{"hidden_size": 256, "d_shared_expert": 0, "routed_scale": 1.0, "balance_loss": 0.000121, "groups_per_token": 2, "norm_eps": 1e-05, "max_steps": 7658}
Below are experts of layer 5 (counted from 0) of a mixture-of-experts language model. Rows are named router (the router's row for the expert), down (a neuron's output weights, with its number) and show model dimensions 0-127. Each number is 500 + 40 x the weight over its row's rms, rounded and kept within 0 to 999. Numbers have three digits each.
After each expert's rows: a language model's description of what the expert responds to. This comes from a sample of Wikipedia text that the model never trained on.

# expert 43
router:547517579521497485469533541534474538528431538468493578461569469486476512440497525495454542570583416492499535528505505490426376505485432513472471490554489513467448499510540494478500482493491417507470477545528524498568544563550498532514571524441410450488498567484437527581524514523459573445441502481495489594508526516529532478538419562520463460627486450477417503536540528508475433450482
down0:446591509418494540464512440493522513453456451444513441552533481542458505476517428521455567534515479507478451492447371451510413475522533478485598535458518518525520435522500472491517472486478478472499569515518504455457517449483469507477494483496560563478487519508585500475468526490547541492434494532504457533477474542526428489412556478570481513524537421485478487596562467521502520425565
What it handles: Name endings. Final pieces of personal and place names after a capital initial, such as Bern-d, Ger-d-t, Kur-d, Han-o-i, plus common names like Thomas, Smith.

# expert 26
router:537487487538514480432517483503501441502442568474545526452457499479522452485466533553493524499537447504559526540560528437537501517541491447428516499478543520528510456527521518497489494441495491474464447565507467466469514596521499514562514453433474533518454602561487478508489475565421512431458563508504481536507420537531527406461507546544499467553472524487492499559474506497566532587510
down0:494527513486468558491451501520542538546473530532428493571514527463485516475522465477486481473515600487465454438508468520420516508540495525540465514507497501514547512466509504497523493539576512504527492510501536543472481532456525439485491466457504530511522483492515433494568514534521530511418534511473488537543491536489473488528470513443502562521491500463564500462516483496479520463580
What it handles: Modal and auxiliary verbs. Modal and auxiliary verbs such as would, can, will, did, does, might; also digits and name pieces in coordinates and table rows.

# expert 28
router:477448530467540480505466564489533525490480642475494561477539452459463503498413501462507484469541433434504546542531427481542497456538484429484452498499496555493487415493552528508474526541478468495485538535470554510555492619511504505513508488469443517552480543495487435520570549468564560417489526463531489578479511573533542506578483555491488512514413498399446486492406529541500499493483
down2:489466525532489432463501443592516548426576461524511535476485465496461497434525499491547434487504443567583537573468497536532538518537597544448530481457586453520543430476492502474491463438433436487469471489492541552482542518431546519524513586435506527549510508510549461417472533511492549536547470510552509457575500533534489478514466486488581535512485395529476513444423488401502571471494
What it handles: Pronouns and word prefixes. Subject pronouns he, she, He and word-initial prefixes or fragments like un, dis, ex, con, co-he-sion, un-hap-py.

# expert 31
router:533501513538504475545443475498438488437424513477495453502523551547561508521464495468469492544570411446558491517470529517531456518475439532459517467524470504539458470527522482435475480582462515437482444513505530528494471563574454524511507538528438501516469560501503512506430522510519588462500579479456487509488509563508528493503434596499520491498518539535503500526439550456505472496543
down0:502521504538498522496479494424477545517481460535482391540466460452569498470532530434498493503445454495501478479426430454567533532554486552566453431520521480512552530425554488562493447418524482452492455513526510557470487462520475457439566513558491577452428449539554478462435490545513554478492555481508512495502518459587510534497438539448424486477516529474562528448503441545528548534498
What it handles: Past-tense verbs. Past-tense verbs and -ed/-ing endings in narrative prose after a subject, such as crossed, rolled, abolished, moved, won, built.

# expert 62
router:492492472508567528485466533506451545491446541458535470482523383512522513540452515494483533516544487461480543551488539451497502487579473493470472490515495563528453472487527521459512465513494477454458437570482545540557512587595502566464495532416444454544429593555507456558561525435506555436472526563482476632496490516469505491551386588487502483612442479475483462522506510516475536546520
down2:465532545462477483496447463498469406484495489478479472471464521502549471514421501402446520456580527511529471443561553474448500528502491491470430547513543476515538480490464544582539471521483547483514467500512434484460562495503612444582462456535534452555460545504480503514553448465473497488479480506535471443485471496494536543442507431501560497504513549502464499537489484542498543458526
What it handles: Capital initials of names. Capital letters or first pieces opening proper names, often after |, colon or comma, such as S|tephen, J|enkins, St, Mac, US|S.

# expert 54
router:482499550486535467450491518467482534506459574469529514525543488518517499466483439502523493513560441449547523499518456409514523460505454451485503539530461570550470464502551505484505512493487489443471472557489567492477535615539474520508497507488450522505447578510470432578516482522536580427497513490513500541494553546511467414529428570480506469622426528477427473557521527561490524583504
down1:451501436558446530472509538427481484463554508497487441506489466433468506550551461508547528407489551447512611442501503544465518483508488494546478539497472487438488524513526438519468581486578521617533546489433510428495500581476528503470499417506411417479489512461459454570601503474486580528515530498528506535557505541543510467493486493510468525480389561446473490471476527438458445498525
What it handles: First pieces of names. Capitalized first pieces of surnames, given names and place names after a first name or comma, such as Nurijanyan, Purcell, Winans, João.

# expert 34
router:523448500488491452537554525409461519409494559494567474487525509512531494471421531477496502491573473441488459469521524463484554452547457480402519510565412564512527406491523518434470489539444494446523449529493533516541520593528540512468464519527485481512514533538507540538522442486502552493464497543493472525503506568496506532501447524484458506521449517478432489508504546441506530583520
down0:505447507517513497522552477528531528537467488518486528483500583418526490528526429432550564546485508517385468537534540514527519467516571467494448605503578495501458435458498485602510477583464490488490515479538536540420465512562503533517467486523547464543561477497497514519471493530504543486481537519469552451450532474460539522516473434436482505428482546465443389530456524484590508595516
What it handles: Copulas and descriptive predicates. Forms of be (is, was, were, been) and words following them in place and species descriptions, such as located, km, beige, beside.

# expert 38
router:501429481604491499411475462495452514522372566462562478498471536551502538484474530475538451520516409424508486525530525460552484544503447503448535516546508530496506491521469478429538441520441470476485437552442504456485482540552448576517529472455461484496478539516503564567548539583522498447473545517474466492473462560416513459439546520494510484502545492488462512568473493500523450524484
down0:560479510444476508480508485520464517446525510535589524460521473491512476505546516439465454453519456536418533502487586544559471496478593520482472464470418530490500492494425481547422471473438487531535520465467547513506522379473546427500472532473485533471455512521490523465474510501464501535535474498445450499424546526501546536519524548495483500478459516480485482518489414560515586459527
What it handles: Infinitive to. The word to before verbs after helping, reported, leaving, and prepositional to, into; also be, been, must, and digits in tables.

# expert 59
router:451429461454496497486497474448460525447484577430567487617520523473472559492397506525469514486539425477452440544533525445501494581523472548496462453538472469543515484501502566479533525504463440480571449473464496480562497560508451486424487604511473530589493540539549489485500551514531488473503478564448454538496488583515510500457500534479499533550476515453486484538497513490451490533509
down0:539519523530526533419470446510468429431466510558483550519571386500468519421435560498530501535559462467500421462483499514487468475487419550496441508549543494576552529529561527454501490473454499511526493560414485555485509440527544564510504530487509458493511496506439482456516558558505447516563455564443486442543527483535479511449551488538558523487466496518521546488521516554516423474549
What it handles: Interior word pieces. Pieces like in, en, er inside long technical or scientific words (creat-in-ine, abdom-en, amphitheat-er), plus in, the, between and heading marks.

# expert 3
router:489505498518516480513473435443512552506480639461523522496488472514450470507407554462503495482569474494556483543557521465519495472539521476483525483522516607502505466500538497497513550552429502539510512451501556526578506623462494539491482553465462518568515589511417492510515551463502556459466527466538507549506524549498489519520436510466484518528482505424452474492492546465452540477439
down2:528515521455465526505419484466533425533590540537454527546451477466540441481413475548469506479442604443507502503465507603464496401519528499455508515445510507571413525538482492504433482482563533521513541490453513535501564497510454490505462487566536484496485529508520490545470471576484415508482443507508579463552526504509519532471480459528551536492563504480510609547469567460529525530556
What it handles: Latinate word-start fragments. Early fragments of multi-piece English words, often after prefixes like re-, con-, pre-: comp, cre, dic, par, phi, maintain.

# expert 7
router:520428589493531523489507526508474476471431543475492537510476442538490541483430472496514530505562457420523511522525497493479539512520437493485431491594490550526472466546543558423490436467501511513460429566526501511522551564575493509515507539511475500474443539543510486481515481464516552409450485580515528600463436526504505463547458589554546515552475521458507491613456577565464485542508
down2:463484506483492507502560525529525529524508535506497531504494521559484541502562463503523533485541529476481511462459479459438613479579425513428478482484517480490427452526488500498469486438511498508440491490450459489436502501478504562529479570453498549517525431446461493530497419471440514523523447497534524529490512569506453573492474573495534439558417499500413529497508585505504595439441
What it handles: Pronouns, auxiliaries, table cells. Subject pronouns and auxiliaries like it, they, has, had, have, plus first cells of sports and chart tables such as Chart, Spain.

# expert 63
router:494477479472484477443449532425448537495478594399497511451538488550501549526455526421418543468544457498537574498552540494545516462490439430479481515518508461509537502539505471530480547487489488528479446550456532525498450584503523520496495495486434503562470503568509509487536537481500531479453480587536529569496422560479534445540414563472473512502505483444481457537417510504502451499490
down1:492507464500499531460472481474487478465550517527440530441524527506466449572525477476467511530575520581491506524506585505580475416525508539488456392501481479482450482529439545486509437478464592442451463496521419506466496503493443523461488521468526474463434439454551414442484512582535562470530485446429514444539495431509523503522419432549452551578550478524524515448475486520539535496489
What it handles: Abstract nouns and function words. Mid-sentence function words and abstract nouns in explanatory prose, such as is, as, per, however, case, relationship, and suffixes -ence, -ance.

# expert 11
router:510459444524521494501454473445481556459423622406553514521562475543502526511413522512492527484537479475531532528505440453517456474504439570489525443584509545549461443558528514504578495518481450458520444461464503504529507566561470566475412510525449542515521575490491496527541531478503474455507549507473469538496519509471518494487467587530506445513464553500515534529511566531511481591470
down0:500499493572461532466459468547472471455554458495471450465479475508525521552506508499482473525412559527564581532461446408506537474540558504570450533502454482531491462489486448547464499511485451456532476445499457502457395513554469484549469471527528414431489473486517471520545533462551511509508445463504488523560540471479521436511571515390511459498404467455480474482468456523507489496494
What it handles: Table cell pipes. Pipe separators in sports and results tables after numbers or dashes, plus semicolons and occasional mid-name word pieces like S-and-ler.

# expert 53
router:515458500463542476450518498527493474448427498460530506517521478482514524443471486552488515551580449421484470524499466438447473486535485502500477460618450421515553475497565536476529400529498457511470408481464506546552522560538402483464541492540500488476530561542487467552564467448541525456462487545459430569471425509478467551549457538517456465603439570474486511590509531519528465504563
down0:428498464540453343505447467470519533517467528593507521507539469559518529467496535581552482407531514498519467522539523513511473420496518541461514516516488575572437580497513467450439494486398496514428526511452507499497484468489514574570530497492458410534516544472495488432477492550507495500486501498528492476462492500511542479473621487463524480516461488506496529561511553494541483474509
What it handles: Place-name endings, sport terms. Final pieces of place and personal names (Trinid-ad, Pad-uk-ah, Galínde-z), plus sports terms like Cup, Prix, kg, medalist, and prime marks.

# expert 2
router:532494495475548505512522554505507583519440593482510504496476503521493576519444462531524515505547440483536493553561482467492480497561422539510486507581487484484502500491449477438524498460491536480447455514464471527497476563557439575492471465421517480560496588571550467499551495499498518465503549492497509529504473620506537463474458555516487521539485541433516478579499481517490480461524
down1:547483449570562528478444452472533535453540480584589493469428494516470450554539499479519502492522574563498508563493510487510497520532442514422485467497499477505496525503507505489500545504461509511432532512387505526504496448565547483469561538509519407495508454510455496498521433463495430476428542473526539449430534448517563478477474443465567527470489441522441464488494557429502490531508
What it handles: Relative and demonstrative words. Relative pronouns, demonstratives and clause-openers starting a new clause, such as that, which, who, when, where, this, there; also = of page titles.

# expert 8
router:470520533484488529551445521485482484489442543420521430518530500538483474452476523517552514489542432496552538593589524479525487536559490418453536429534474526487532474530506529452484473509385497492502493589481503461506490610575501534442505489468478566556409594513508469469514511483481520431470512520500490550505443498504531479539481561492477469554453522470487474567394525495473464494528
down0:417499469472497493523483461465547508522514585581520496440454500420508542531528445448394484537498532415529509522454513532535467415562426572515543515542512510471461529476429509525478470452517475519458521481575483515450484486477455494486532498481479487503507477576486411586489470522530562506562504527483532482415502532497550451464532544443468527520486469426475464472590621481439571476473
What it handles: Modifier and mid-word pieces. Word pieces inside words and prefix-like modifiers, such as b|low|s, relative|ly, non, inter, political, low-risk; also | separators in election tables.

# expert 18
router:517502527488511481428494518478463530500454521452493443507526465504503460489422516491443438518587441518486484508506441409532477427504451499405515489584458451452493498528504503500502515443472512498398454531480507483471519593514544466432513595483458465445425569486541499489501451526481513504476501581501452573533483579471459473479489521522465491579514481459442490498500512509511474560539
down0:456452464492466523460587498534527490499543480525502554470540497539492557474553445467523505476499457509486541551527514470553480487483480535492470497499445483533465535537488577522485540475565459508444558508445503436507530462513520448450610531462494522458536482529597479544525459486535534534521482485549522502486513493480511481535467539522489537460481522554454439514488547438518555466444
What it handles: Word pieces after c. Word pieces following a c or g, such as tobacco, inaccurate, Antarctic, plus digit endings in codes and names like Onogu.

# expert 51
router:481404512542555522493553448482498555461440537461575532579536475517519492509466495537500486534558405441568417543470476382461530483500449529506507430562500534542477484512575527484506475483506426516451414485426544554518553585542447466526480513460444538497492598531441483529493494444469535502512524503466472551506527544533492441497489562514487505577453520503480498548554495515520530568428
down1:477466537491465485557464490520484509503504456441445522437523528512486522513500482536531506430495413495445482511472558548542529420490482464568576509443520532464497437457454529447563510521480465562510422512472501444441426479406544477482479555508493504469477418522485536456448458536463519507422559494464554597488458529483493519516522497478465508584518531482558497422473520453545514483546
What it handles: Name syllables after capitals. Syllable pieces in foreign or compound proper names, often capitalized starts like Bal, Su, Bri or inner pieces like be, de, chen.

# expert 6
router:488489513492452519458496519440509455493434588507496547500497433519508439486491552508541508483554452512492520560527549451524467461559475465516416558594501491557553462563520538508552492513505483452514498551471495565470546585475496504499476507500445490511412537510480547521505496483492504432436512467540510660450505574458502455510443557508489550563481543443487501479504529563536492580479
down1:555515507447453497523495534444581584442501531447479414520496544490542490490515519532536539550438524495496476484502451599451470572462457496426470481533526441489440540545521500470538410461464495486501537482451505454457504516485471600544521533519429566478531494462473536501504508532524492471469493493457506457469453561532493498462474599402492499567520503455539468458573594532455546522516
What it handles: Name pieces, table cells. Second pieces of foreign names (Antoine, Leopold, Anti-), plus spaces, periods, pipes and digits inside tables; also This, According, La.

# expert 12
router:522464529506452495470501557435475574470479525477472492538514473487468469430433508464422532534532475404487455484566516513437569533534552470465489504531486504502563427455521498425483452510464536527488446510504561453493505576506431508472510486495500560499416573530495513473520554514503458432512509583490463504482453554520490443520498530490473496498422536485437490498416485521436526511568
down0:446504533536507521564471498460435488501494470513503487471432552483426468543546487499477467508511527541545519452399504521516518460528483530442499538485461534478449504460520510565478549502503473543526543429469515521501525503468492529513461510493590529536512475466547458595475546452588535551525526473518518444542530500457525455471439489444550571547571496506478519502451476420482524529452
What it handles: Adjective suffixes. Adjective-forming word endings and nationality or domain adjectives such as geopolitical, sympathetic, carefully, German, political, social.

# expert 44
router:524439514473479471498531481524470508449438576473536484484565503538510495448418496513481502507556453466527510532603468497541518543564443472473506529514427504560488454539517519488528487506440397481493471524456497542578554627515512522477470505490530541519484526493523536501525569490536481425468519598494487586475507546490565461548468633514476427551507528491437514520411515565476451527504
down1:568484457523459515529491550526497489501498482482512496565452486506464511447403456528437497440465451450498549537544472511478488551533470497531477558534471545506516472476436477485496447535499511483522393498504519435554473510483472548492477504522466576515500548475537489495440498459513506437490492500518492470444447482506502455450491473475550460438498502488468529535483517498561507459483
What it handles: Table digits and however. First digits of numbers in tables and citations, such as 1, 2, 3 after | or (; also However, thus, and French pour.

# expert 49
router:525524519485470502500471516487479482411461535483494485481546494539498486468504513509477484542576459442507493510540541442459523551527489483498449486598571472500486411493524515451498526553420459503493474570554530486500504572479535610525430534466396507574419587484517495595516541473521471516520510463465500551497526545550519464524516463458515462515445511448454475506470509502513479487517
down1:460493464456501422544522495514518534521556452486462517452485513469480537504504496467548505507474594442493487496500492446555495472476562478502401514409516513508542495505540514484475569500568453491446514471484548555453493450538522470528446472477529528509508442542558477487482541479494506480499458531481472497517563487465458451533532519495515484485449501582550461477513471495540526512474
What it handles: Infobox field labels. Field labels at the start of infobox lines before a colon, such as Height, Died, Born, Coordinates, Genre, Occupation, Website.